Experts of a small language model: vocabulary 5333.
Below are experts of layer 6 (counted from 0) of a mixture-of-experts language model. Rows are named router (the router's row for the expert), up (a neuron's input weights, with its number), down (a neuron's output weights, with its number) and show model dimensions 0-31. Each number is 500 + 40 x the weight over its row's rms, rounded and kept within 0 to 999. Numbers have three digits each.
After each expert's rows: a language model's description of what the expert responds to; "gets" lists some tokens that make up at least twice as much of what it gets as of all text. This comes from a sample of Wikipedia text that the model never trained on. Tokens count by the router's weight.

# expert 17
router:566528540491531549491496504512456498453551520484480488512514532477506493483479589487470455437472
up0:517452543429458580447476473499517474492558509520502546502509485542483456493561430499529463471576
down0:436469532493450489524411538495541510526544466523463427495464509446428527484502541526483494482510
up1:552485518467523566506461509483491505530499516600495416481515480494464450464518530495470486535517
down1:456522512447568486494489488476455527555462508410540558548451554509501488586474477577493542470507
up2:530424532573545469517550448462494513494503572412531518479505506493460510477477453557443529469432
down2:463501519464446522463492561482495535457446502449455541448430476460521483539482548444515550520522
up3:538583519574520507459459556506483525564430568501490463588504544534538423461483457546510475588516
down3:539487521472482468476550530512474444475557477410492594438477586498478505502520497429545546443573
up4:530485532395491458459501436536458534497498411470539482494472542527452551489458489485552475471451
down4:444420518506575455532435438513465492429529498522499451509428561491553526560549427492527493509521
up5:536468465424514509464479449534558475483521539499466469558566490523528449430446468501524457438477
down5:513534511486481470452566529458520519538520457520556407441539470504550505572491550486567492540407
up6:574551486544555428485502558480473456489579531469451505572506495547563544443516578510496456524507
down6:602556506549476400495407535502477452509519535477531444506486510494495460474479554510456473479457
up7:436405547490535523530512402476518463536466506509509506534554501436538493507510452506474448483495
down7:484533494462479497566514519466537551560499477549490477468474465543539499531486487485532489547532
up8:460541424513520518515463473516545525484484552509496513498453548564561453483495529493548437566529
down8:542446450551482437456525561487466398510476459522421557464483490486564526456486458490472432440500
up9:537550539507478482573469489456449475470512513483530495462561467481523602578525463517414442483502
down9:491431478501500500499511523406473519446543524440535560563521504510479466418522498524502517483554
up10:447565516496522558571482446509457498551534495481509487510438465481544526570471466521462477548462
down10:477438523544467451488551530529508531489454469480499511502510565488435440475513502520553546412561
up11:570487497555513434479537469509479490481524479540555430432449548490476468532555515535494455427513
down11:475498478491496533568561486529602557472509436420539511520454466473492501464472530457513544496404
up12:548485420513569480462499551481490474472469495486506539524459488465484506458469534514506495457505
down12:512515455494464490481487497540540456555501498440481534431504536503525543531552481442505506511544
It responds to: Closing quotation marks and parentheses after titles or abbreviations, plus vowel endings of foreign names, e.g. "Everybody", (AZOST), Walberto, Jitendra.
gets: ")", "\"", "o", "i", "a", "e"

# expert 45
router:552444552462512512458478482465432553509573503471471457543532516509533536461496535456455435407398
up0:507516511514580479492524470515469452502551500457432516566502457469457429550549515506509482543506
down0:557549501593511499546488574493512462439484542478554541503476479444514480504509489516575500505504
up1:479571561529512495478560480524493421472542508581425515553484505493489490482406451475518517558448
down1:555465461533460453456495576475460570525475434538461516463478483442469487535509466503453476607542
up2:513458541473445495572577517480578506466425521476560493483597550525516544439535565506442453484489
down2:487507468457586543524453424523497477492532460556517483486486483493428524464540557501498574560495
up3:566542539459467460462527480471542472509547465492528460458544448496482500505477492475503548490510
down3:464531535426525442563564504493442525493459515550531541466470545479488545484418573493514543459512
up4:466541444498453502439472495561499486548475539446463441513516487486456586511461517489497526453471
down4:535494464513435487574524507487493493444541497518543487451529499505440431510556472493495468493497
up5:544514555434524542543529495475439487502538533505469450492507522484495550449495546532599549503440
down5:548509438500475409484530500551568489482507541493494521485506487564503450490465466453477489553440
up6:533484514521509456466440427481489567464480557546512573433486490574502573506451517536439533545492
down6:505503543513413489492487495539438540502491490536492447510463603414473523499462503546497489479494
up7:509586493549550484441491599461515479462474504456552483447487562484524499520518514469547434447427
down7:478462500437454536597475491526500474488485516509468570540521436453567519493426526494495492469526
up8:472467594439481454503580448494483571480437598482508483534448472512464555458515535447528460488525
down8:509485513490532535478543437449454439509550466497465483536555527506468467574583519491429482536500
up9:544492465554572470458512474501515515448463553446446493521480437548491461500506532418480576520429
down9:497502497489498462497566488528567510510509580462458535466535460603510552480500578503521481490548
up10:465476478464533536502449457463502493530585471491465475487488529492525519463581510529479514529514
down10:460457456496530512576513504534584496495490501567605482530561486541552547507482446473498580460440
up11:496456434522548488515515542585464491467484538482551508452561508559461469446525481494532442527507
down11:482529507485536515525546467484512456607534515526448511525449462605468479480525435522525508534456
up12:589495447494488533431498424500517562549439539531537442509459476503546474529464445519490472457499
down12:514545466473496442489523515501489529549508525544503530505421523431613496494537500581558483575490
It responds to: Commas, conjunctions, auxiliaries and articles mid-sentence, e.g. were in "no injuries were reported", and, that, have, but, not.
gets: ",", " and", " that", " were", " was", " a"

# expert 35
router:548467554436531530481556498478448519494533489522473488540520547441522509553536550502507427481375
up0:527486513479530503547464565525521557539528558487468522562462512461504526494466518503442416480532
down0:542486496486510520445529501480494508508472414491499533527460492561563459560516463477523526464518
up1:446505543501474466538502535512539442502477536490553494439469573487520536445482503433425544534559
down1:506520486525558485488524538485540518475489510504512570586518500486557459506540446477515492489397
up2:498523496519487527520502495542467520486481470502482483511524545500487555555533435518498467593443
down2:482459507514466479508496487476571468519431551537456485503501473494475519471539502505540453453483
up3:499539549524532570472506528516537468497538488469411464541453443488530465546509569489479542508492
down3:499491515501538522521523527526536530477532428396496603433497538444509514501472428525431545447468
up4:465446459544538513577464527482484459531499510538561469489533525474529525522508465533474466519487
down4:480485562562422530493468500478569517475567452489508493519454512526496506486509525423499467475571
up5:452531465526568474451474519433456573524555534494521545476460451459446518509472575480488466420475
down5:485471491491464556471502521524460461457422496506534497489518544492469461458544499481517492541472
up6:502474558524458426521521491516454537532517543493519537507539516470466455555474478453458413427564
down6:522469594473401470514430499578572521460563571477480499483552502454460460482517566523457507500463
up7:457457525418513481526560464489478566484518506442534450504552456482492435489439488496537483507492
down7:538469472541611413595492498509578521455541568514477432515485476535514493543514445514550568511575
up8:503439510484487570555532500514486515473473461525533547560548553464519522429517574503481495504460
down8:518447490448516546513462513494476478540525553481472495546418513477526527550490509453554465475485
up9:585542535535438512513494565495446513539511538468472557502474457571463494524479568442517490443442
down9:455469465512495526422478470555486454432507530580532421501514533474518428455481530468571432533504
up10:473492540486583492488510501459530497483517491533553526475595497441529494422547507433538447535493
down10:507576419465518511544476463459480580511526529586461498436485439528538452563477516430438481515498
up11:478475484459493532518503545563445436488480540478469449462544503447471478463453461549532477447548
down11:470544497491529444458499444487475531481493507500457513523488480548525592412553502440540499466459
up12:527498484548494496424471487461472522524551459477493463468497518468477502514583514486430518534556
down12:529478507445445508503519465550485507557483468504430506459589406541465567498455474521523494444532
It responds to: Word pieces after a hyphen, quote or opening capital inside words, such as re-entered, Unicef, concentrated, Met, Rep.
gets: "d", "P", "f", "D", "M", "ent"

# expert 29
router:576469550528584469456437536497426455503505510527463447530611489502505450504519511486427495460484
up0:541505485561539472496520451493501512533487444529568494534586423573530397425504461560461534504522
down0:543511425564538497501401512489486531483476577510474533521468527547435523510521461427463502545522
up1:477443474530486528494531485546475479485469452560452576506496448491468448479429426577433472490457
down1:529535587467522520458378455446513408477452524525481473533500490486484523495491543522611494474536
up2:539450531495454528526575510476511503423514412524522528483488444409467471500422541501473552444505
down2:561589477407498542507521461414431510482452474466538550500515434512499505544475524426511551489548
up3:601559494443494548513500529486492431530565508560530521472553419482541435578542525536500506479461
down3:474453454525508418526479569470519479494420518501488535513513514519546495525546453485543508507528
up4:490492500570569482495531540524512435502457540548529543454545535510452575432428485390502495502514
down4:512544514527490524531468463470556517560545500519456436479474534562479484493599478420563470491415
up5:459526474503515484459423502521477535466435531423414532531558512480477489512551496509488471512464
down5:537497518440535511512508495461502610491479485435541453505549432470485552547482529482487575521541
up6:504485476488589492551474526526451522535467494555442479551437523551543578553448472474505523502458
down6:449504496430494451512584456488568479451505492487440483500518477483428448499482482486461588459555
up7:498554530504515548542571425560438502487437561540544510484488506437421464467447491479462509503552
down7:429527485491523523533475481519543526533496499515549505524491449559488504468442507510494443476538
up8:494578459519565510457428572557543485549553465447467476548540533526497437522426555435481539525486
down8:567549569472546485417542448479530525570588529556577502521432488504500459564500477503472494472574
up9:556520571520520429501535543472441491408510504553556448555485459515548470511528455536466536436449
down9:491539539484558613524499464506541482509469460529489545524515543481518482480500452528578499448498
up10:480473504517497500471473465518475548421523408516493437492505502428481521542559489510462516479481
down10:476481509558414539594505519507452516507522511483534508511383448524501543444486495507539500476512
up11:449509457455542458570472560518492566553538565579557541580456518526503557470508465465472534518488
down11:448452596536503525427514489450463496418447456537519496448541488505439476543457528423513510493502
up12:525549408527539502510503388464506583505533499469489552439552462491569447503559493445453472483428
down12:565504531507507445573510451521518576510415488520420509518483568480485513523482540525513557530525
It responds to: Endings such as -ing, -ings, -s on words and names, e.g. Batting, forming, clubbing, Sting, Reading, traffic.
gets: "ing", "s", "es", "at", "ings", "ed"

# expert 30
router:517474576502563521519475477458487493496586555537485468485505438547503524470487521496532429450552
up0:569419537483560466504511515498521508510548496448425567522512494543541471467469484579532488482537
down0:482476550550473570465561453537507485517579495534454490555555552454535583469584493475493464461435
up1:489430509557527435518515485447451553522544539461517475506453442528485552542503579521507519421530
down1:427514520481457482516537450491527566502469474526553500503451543518523482528418525506518559534504
up2:493542518488503491505417494404493514557534540534526455501561546482601544478514479475507531528481
down2:469502533482509530502515494513445487511508529517519475508528417487481479510544488580498483473478
up3:558425502521514456473513457515526541495516583549436481473474534530566441551521499415527452488518
down3:429499385449542564550544522466452519517542530524498457478509539495442482456476491543538478489530
up4:549489548437546534458563496454512547466456554480381551574530494536448548433464484534512462501483
down4:522479424513557478480520537548571475546481398497548450533450531460469423515535467421585485498463
up5:475542472546533455548517475485444459469489461482530486462574476463463466496500563462455453563433
down5:498489488501549478510504507488514455506538454544499504429471522469524448515508512510402494444591
up6:484437543538549538471510450509538486528514471493478482537506475546479561559497512554487536464465
down6:570506546493474510473514476396532439515473518532529437507497569543518505510505550563537523505477
up7:486488529451471528432495464502513498539472488472518475432530526496552503501436553556493426531543
down7:453507559492512478485461551476503460456503631515473485443579512494437500492560447524536487506518
up8:511509510432519446518441547473488519482487541469474447559467519560441466514461482496453494539541
down8:501594480468413460438461516453498473469507519452521453484522528499453526405481580438558530474474
up9:460456500495482449553506510509580494542511529521469534482502498515487491495555523522503490458472
down9:526522521552493560444488476467442479446538536436508537501474564445519491548549446574521564450592
up10:502541555472511484518482481536509529466513521540582559576467501439474532485604506562528489488463
down10:499532538393447519572514529503537509494422436529442497474444450503537595467414551487472447481561
up11:509426536455469464500380543445456435452548493491448451484526478540477445492470568436441487476490
down11:397519431458478443505530474483473522502510500457495523456480495575565525508474519427507460447497
up12:415411482413501470498490518506481509508486460495447477427535511512472452504484493541514469536501
down12:506546544541577552540494446496472573547478597445520526526443537490558464498489469519462585408464
It responds to: Middle word pieces such as ig, id, vel in words like Intelligence and validity, zeros in numbers, and adjectives like high, major, large.
gets: "0", "ig", "ad", "id", "ian", " high"

# expert 4
router:528514515565492485481476543466372540486570499454524441541496507528566543538507517448420443484514
up0:443502444483485478518445472523435564560503486467477445527502423598560546525467456516438499484524
down0:531533514502485428475474492513539501465479507537549555498466497435506476468483541474490469545486
up1:494486503472548502528539597530485491445485538538489514436525499534550536532526465456605487497565
down1:490545509600457441502516471475495576538509480481581514492494492532499502465545490486444495448485
up2:530504550498494543413473548419537521457457458474554490486555547482531482531533446480554444403509
down2:502501562500590460498529487514606516484512491551501496477437432529458567480529476527457530570479
up3:507462484551498436450435501513472527483487559504528494448497488623461463517488489479490424448450
down3:477462487538492496511451562474521514492503496487563575452386448443496480522545564547518492480486
up4:534551533414468530464582446477478542477510466515407496511500444522475479454451475444500496559530
down4:479469481483532487505569421472441472461532521495479508508509510495492548563533563551455475474504
up5:482501499536542438528456569433528439562537473442507526452518584502491508452535500470529518546447
down5:506457528526487470468513484504513521480535571485458485503540477529470559476451536431541446501521
up6:525460492510547522572421516470485551560519519467494511450452498477585538545491466451444549483522
down6:516502557476488450427528452481519497482500484532586570482485450553454521453481515474473506495519
up7:470504451479453533552413520513460469485496452473548558461510497491584441483495506483566447573530
down7:539529501567459501462556466553490472525477509501489484546500493498485483501529481428489514436484
up8:486421525554542534423537474507535443454481471456510482474528474450533575501517550553536484465503
down8:440481449548595504478425527515481475507495520478509407528520559554444451490497408521516602558417
up9:435484546474530467485526528450520528505471486510552523443464527502567489493492531544495530477517
down9:560551457554428497543473459479484515556511571486513545545535435503486553458503500392489525527499
up10:530532513535497504493477572484455479537550534514542491516520481584561488525531509489540415459504
down10:494560438578417499505468548474501484529530512441539585454478490499508536522529464421511477475516
up11:566507456570537558517438492485531494530498516478529546525463505483569417489445483524559519538422
down11:496481446515495515466513493436524553494504500448585425562461481445566469592432497574522498469502
up12:513557537535510492457452525509452512471523522533551478444472512524519505531537443462566421519484
down12:470527428560498527472491538460444525491543485475549525481428468466471530477507538471445474394504
It responds to: Pipe characters opening table rows after a line break, plus section-heading equals signs, list dashes and sentence-final punctuation.
gets: "|", " |", "-", ";", "==", "."

# expert 43
router:555528574436518472438541494499431563536574539519520462503570497484519565488428566449475482466463
up0:435439536548538447553479543495514454485509465485504459431464577508510545506578489442403535516576
down0:466476445521495489485540501541568489505402568511545549471522442517534473465509487490468534526508
up1:462569550424515550440478495511496411543483503528502522519487537532544502489460495524488581511457
down1:488507443489423513532497473492530539494494460424480520424526480483494441431555470510561522445459
up2:461554523493479461482468551497492490444531455443507484525482421464471459510563482483455423434534
down2:480402481567520499509498442508462447504525489503513580441506516544482490492497480447529579534482
up3:477491483450558497478509467454472454503476436413453456529541518502500468522554461470506508524537
down3:476470421491568536505436479555518465382534522508436504451530472528440531561494475510454511527540
up4:530500493475525508476472551529490479456577402500575498474431520539533496562516446522479513531577
down4:531473451555449521472535596477494490514434500464538536513577410513569436490490494537497560435422
up5:538582559552558474502552442497468477518541522517439525529465533560433454553475467498473439539457
down5:484520455445470491510547557501534539517508442483535550538470517476490517492524487565481465499522
up6:512487470493485514475454546497519498485546471516440535508519482506477556531495463500499455532505
down6:556539520402563524513532511519483556480490425536471459513525520531450509565571479473503512551519
up7:498534454491540459579433457527557420528537544439446516495531485480517522515540599499450481523573
down7:495504576426536538462525536595460616446533517582506529524498509493507528518500448504557510515470
up8:479494516473502479558538417442546492418560448478499442475445511452500471505477528470551566488465
down8:524438471468515555469520532543572465473388562535446557473496514557515494500596439518438488558531
up9:549548490509525487497479481465440514532483526534443517570493432514421474562584550451476542518498
down9:536535447457434545458489545584514587460532476493539451484486557498480505473423552480540536538462
up10:483451497504534523474518492538550556485488500433442464550514492454470500499539508436503576456496
down10:545495491603509555479524526573494522482517639527508513538546495507485421452519464502494492508424
up11:542551444554466459494500484456513553449520478556562491488562414483481499506489565543526424500538
down11:514423430477477435498486496545482557542523525454450497488437577470534389492460404480487524505502
up12:499544434475478512437542441554565490493571567542455497457541475479538464483495466558451480510531
down12:412503519515532433527470487466478491477500429472510566514490450556552535536463449435510524466483
It responds to: Commas, and, or, as, by and including that join list items or clauses, such as SBS and, such as.
gets: ",", " and", " as", " by", " or", "),"

# expert 38
router:482503502480547458424484473435477492500491538536516448537533518488571476450504567484500423458469
up0:556476575525518540416556480489505518467439591458468490479443448444524494493550465456519464513565
down0:440587547480454403548510454462520520460596490479483447518494521485472572523464507489483483536546
up1:485490452485451533445567593513443496496560467443488487477470508519494509430428492528513512571545
down1:455456459592549512544563432533542576527496461552480493421511551521494494505527521512498535579529
up2:482455540480474467433498524498557470421511499515461555490502517555466509455471456567469564501577
down2:479525518476530528558449526497557457510495480496490496506439548566543570572510513489513426565461
up3:436492480528500485550451531504490519501428432558493514501523470450486551481535590487423509459497
down3:472492477501533444503562496529536579456582512497515514537535504474469441481480432572524506538516
up4:562473537539477460495494505509538491492479555582441507531507556474582461478525552486462503518486
down4:488489548548447523479463549492500501446504452392495435450491505513477512493503438569458525488461
up5:489500546445497471463508514449495495551519558478527456576559445500491468498575455486517546455518
down5:474457481455500494544548455484483495500509508477442546464543425483510569428578494512531500527486
up6:489535513452476534474535469525512554564508442533475481517501508519506518492522564412436503515471
down6:486548480549506447526570549490543484471450506512575467456404451471525525525496444488499451549491
up7:506525540537514496523496481402442507480519450549522457508520567508446532521487507480442470515477
down7:482483447465534514416480501504557471510547511546513448487538563516551405549484491517425451495475
up8:465437506464515536551463481518492402469559459529569497521467450469502535525554559501496523494515
down8:556498544458524520441407495483502559502485536494450480507502578568547409451561437521481535462472
up9:479517437504450505419513536490488518440441524531545455429509494485523478517575521550385407505507
down9:471500522522569510498547536574494565592560489430451488470444474484566444496428489519534430541536
up10:521508520520474526557486478511505471490439544527553485503510491526567443476486463519517495489519
down10:521484488531425520495531523447515533491510440585542467466471506512489498481463492445430472502582
up11:545462500483556503512526466452538534477489501499508483583555552456523492443498526533563526546525
down11:508515528479497448481427487502489527461493472510429494514474474486500566511502575507490541524541
up12:474569511550449550469581510562503503473544527505505527452495483543548530490457433478506554465536
down12:417443495524528444535471460447517510525536521551521525527478533507472478499544473493482503483435
It responds to: Month names after in, on or a day number, like in January 1889 or 9 February 1971, plus commas after the day.
gets: ",", " May", " October", " August", " March", " April"

# expert 20
router:492534506503528522500475509456480492549543541520478466554528466508543554480491582473455497483505
up0:525473468490507532537477549455495561537552463515544519489453502461482481446510551455547542522505
down0:405471488544422400517532506487505516440464473506489551539501604522510472504528442442489509465483
up1:487498488466453555466510538433554508435497564478484472466451588471531432544569564456456436461530
down1:468458471506486483498487518486463439581544435506484551509507499530540521628455427519481582480477
up2:487522500538562483499449467518491491492495497457479473565481543549548476476474491460448446500473
down2:466484498462465437541501560527522576509461454551469537510532557386478481478518533546509541472573
up3:518487559458509462457460517512564538484572472519442495454430532555645436511552508460469480524470
down3:522543465398571511470422508564544468511517500434535482511538560539564537512480493468518542517468
up4:539464501483504499545511394499500525447491498527498528573525523554435500436462537421472527469488
down4:428471506474478503475439554542498463515482538493563543551406489548498462495475581493514533515503
up5:500429475522503465508494447452564505523438543527500523477532486522476535450482463501483541511483
down5:516526509542464493511531513530459544501412547517498513496497399487540524371489526534467465456484
up6:537536506469462484569472477519399520526497458490589509537471551448545440527516460448478511496504
down6:505482465554551479522494478549446502510472443464533547566535513462507472513436486424478522496471
up7:499533510467468470497498521481439476544539515488579469439479464504452545439529461529564468445482
down7:521510424520551483401496552551517429514573492531559445429509551515505443513509519463554579471468
up8:473495493536556484560449508512454514548479468528467489449455523480450455460445536500537501563456
down8:492557530478541535478459540536442462547469529493509495516591536502491469511503486543521487542519
up9:463548490481493531534440498465418529527564491531485535480473502484517512549476503550489404557498
down9:536494530473499502448574539536480472557447454522502523519570460505457489503482488502565558492460
up10:528464554533546532418485455430457497452482515589548545488450475486455475472480568567538540546502
down10:451517407476447472503497599489495489525433425485520558468578503438508501512511460495513444503471
up11:561523489515465503546532485472549573497534528509495454546427466477478492520498553483416474462497
down11:513502445418549464443448540551477490553516442538508559538530520408453512446423455478433470483475
up12:514443455494525540490440521486507543444451481497500513516511490485495452419477479532485486490511
down12:472507427475465516559524437494553484503496520517511440577553521451474540477458516461511526444600
It responds to: Second and later digits inside years, scores and large numbers, such as the 9 in 1974 or 119.
gets: "0", "9", "8", "1", "7", "6"

# expert 2
router:509541529438539510435507537423471557526556523549530491561515499474490580472452523445438503540506
up0:484487542513468456443535598491451496528562512439461403532517480503530504447524547558458486536525
down0:423442538504507514496549456489544550417445421540564551549552440553504507548453508475529499452453
up1:480568441475507483492523594480467506504452551538542458539447474517491500559505504466469528560452
down1:495487498453445501584463483492503494540498409463502483450505515487531583451508446469550571519445
up2:549485453495429523545552487538432418490451475483528494480458471479448581482489569546441558526548
down2:501484468504528404489507456461525539481417494511450452453526516529556527521516433440517457492503
up3:491485475498545526481508492500549538518569547517399520554468476449515442528491519514551515531536
down3:521534454437437460485558541521456471496478484494472460447570482486556549542510484564436499568484
up4:549489506422535502532423543485516484594552445497568455409542531497542504525539473547474490452551
down4:586512508509468460473517578452517396514400524506515520501506495527473451490517467501519502498456
up5:493435542547509497594476562470440520562512459545531546547514472449506441477446524470545456478516
down5:484437479416511579508509468505506518529466533476477505458535497526503498514472482496475525443484
up6:459532517558483446536396536568441474578511532522562437520573518481570540470571535509586495465408
down6:527450454478490517556418505478566509439526455517534456449537534494555519555530499500504548529511
up7:564605566560520488552512479476457560491516488486492494531485482451528468548455469537483478463517
down7:487565551513435468540535549525520513556512428417545516477425535396490485461484478482494522538544
up8:498514485504472485480515552444476529538534483520476498483525543549523581481441551575470450439524
down8:498483518459435454513570420436451555477421466477460463466482491519493474479477478508562525527551
up9:487456463480515521488514472475510480484491537430415533494491496489473550516488518472538545467423
down9:417498473496496509402458548517473475513472539508531487502494518421583507489550442473507395445529
up10:460519496438553548506525519541555493513479542490453476562480498466566525491515513503528570514467
down10:498587480403430411516487518528495547473579528489525511490545496428476506497450477513467455528548
up11:449437528569523510503470517477441487504545496495443502489487483559488521457486563502511448544546
down11:469481515477555481434469479457458544499461497464442485461485494494496556480496507569427549481504
up12:535520563521502532476522509578494454447459502541497450412562517576543452527454491536498503496506
down12:491505518500601562493540478483465515450478428461549571525510548479528481485482534517502555526496
It responds to: Colons, pipes, semicolons and dashes separating fields in infobox lists and tables, such as Labels:, Modes:, also called and named.
gets: ":", " |", ";", "-", "|", "):"

# expert 12
router:466451481505532507466485525450451479493459499540572446514502434507558559440510576461449440479471
up0:452524456508467491511543505499418480502542534517563483509477493414478475457506527451559468532447
down0:477527470455416524441509578493421472433428510519496451502501427516478513462436483539493490515454
up1:506533452534549443553538434499495510496535458480464527527466431490458505469489563462546498478532
down1:558497560457488553407538488500477530556411525475507492503518533433491488506494479490481463496456
up2:501412509520494501498517478510488463528524515462541408549507461438555506515513549501547486484527
down2:527539535526548518501543484463504554493603476527434499522481525474419540497515461482509501529457
up3:435473477480517532474451451526497521500547478584487499489495428426503518485452457525581487560463
down3:582521454547511402506510503492492467486428509544559517490541535550539478428576486514520491432488
up4:504531494439489529471567477548524481533473437512509507496460486550525529455404523461510500526482
down4:520493594590484480509414462465557542455492473435486450502509476532518469486500515446515530532438
up5:513555408446469448404507441462456505473476532486542402505533467477494442441529447470493479494434
down5:470520470500526493487523549550503437515498441491532505450509491461449499511527603513567507582449
up6:546455530494489474527493532408487544552543467480479434486522548431419536570537442525469440492552
down6:485485494467496490475472522507472444489583564567487505507470550435508474446544487429526431497530
up7:443529523488508494482502508483516471503446517490579418511506557457549516499557471519479416543423
down7:479431518524474511555483470452511539524556468488496472531480466430443573520516529495490539500503
up8:447523486502444500505506498521451477502467492524539549422472458569485495453494591476457471499493
down8:497495585580517472588508497472514514556590487470492488518506543546517527476474505452534547500538
up9:530486513542463460522566489482487466541500451406502530472508504501561530462542561457477404518503
down9:407489439447503491412538555500538522485493565543554452445485460497447487523492506494482531549460
up10:540499446500451488511484468512450502477488492485424540557455448560516436469498547458558498463463
down10:477468517504526568478484563535543489547624562469480529529470484500517475504457503523518465477486
up11:458526479497516456538528473463534476440561482529489463554497463478452460492493516446544479448513
down11:533498592525497556545481523441463536530530517429517551480501565525450520493446494511504558489529
up12:538551520484426515581509480534502470502502498548456529515543536459584479525542519480481483561482
down12:464494559544536508511502489492615553532522533489519506462473505591494523541504478481499577385477
It responds to: Final tokens of place and country names, often after United, New or South, such as States, York, England, Florida.
gets: "ia", "a", " States", " York", "an", " City"

# expert 36
router:495546497475525522471526496495400510571544474463539473486543479468589519432497567468529463496478
up0:417534487519475471527461468487460508496512613410479553509506562505532497503542478537477510595461
down0:594475509527412468455541502439504490519469475548493529494516485524481417554523497516500512469561
up1:538480465436468502460523556536423511515529511507455475564451434472479452469472552464513479502525
down1:499547553540456484505503523455442513486417463498548523510490535536521539484534485470469416450600
up2:545454482453501498462411569512510498495524477466435490484459482459493526458496521453491429499502
down2:543522525493527558480507497500416547473498521479466514494483515507425474617590451422513505436464
up3:506553470496552496533521475487565527525543433423433550529474511575487490429516462466522482536554
down3:525451468459468531492550530486519502473530538510542538494499496482434468534515509479482413434534
up4:541502459414490514456488505512456536477496499503504454487526521439564443460462545492450494568534
down4:523497511518463494544474501538486523478538469516584524531454462506503433501463583508453512492495
up5:467432460554452463472543464521449570472544440444465447444490500547533435450455468543499473483519
down5:470457464402508474543456542459491477496427504507587543525493526437509551449518527528534529537516
up6:504476411534493496539503494529479468464472534504529492447524452516531438400419558526536481493446
down6:507537506525541421534511541494571539433533504523489502525463447464460525513542554553483490494454
up7:515510504509494528430560528470479539483449528488562524464541530491510482472519541541519477517464
down7:569577471536598477455457511502536470501478452531507461497552562494498522543494549519519591478519
up8:464519528518487505441509423480494539556521422494562425523507455478554464488454542535513472525499
down8:484481456472540562482502504512507513475478482539513517488430473494462462503504582505519530571490
up9:484616540464498553499455465540399545422497438530513417513459538483537501496469470426444507563496
down9:528467436507485497511523417455459424542420530581489534522486486481463522501498500510514481490438
up10:457497542539505478473488428487451544552529546432537477473524502466512519466499552528472385454551
down10:453526480549436583521485580531550542529519413567504539485434509428459442471501535522471461519474
up11:451537495467507522483522510518506456503554517518491533476504516492502522530552529453564449456400
down11:490489569499458403535470476384555591541515466483544473481507456537525564511499452472497497551497
up12:480465527505502585481552512539472587485457574469542549493524529470516459465563477504562486454436
down12:442487492528468495520541415519479541531523462542477475526527515546456486536453521529523513492508
It responds to: Suffixes such as ist, ic, ian and words like politician, Roman, Soviet, civil, plus middle digits of numbers.
gets: "ist", "ic", "0", "4", "er", "an"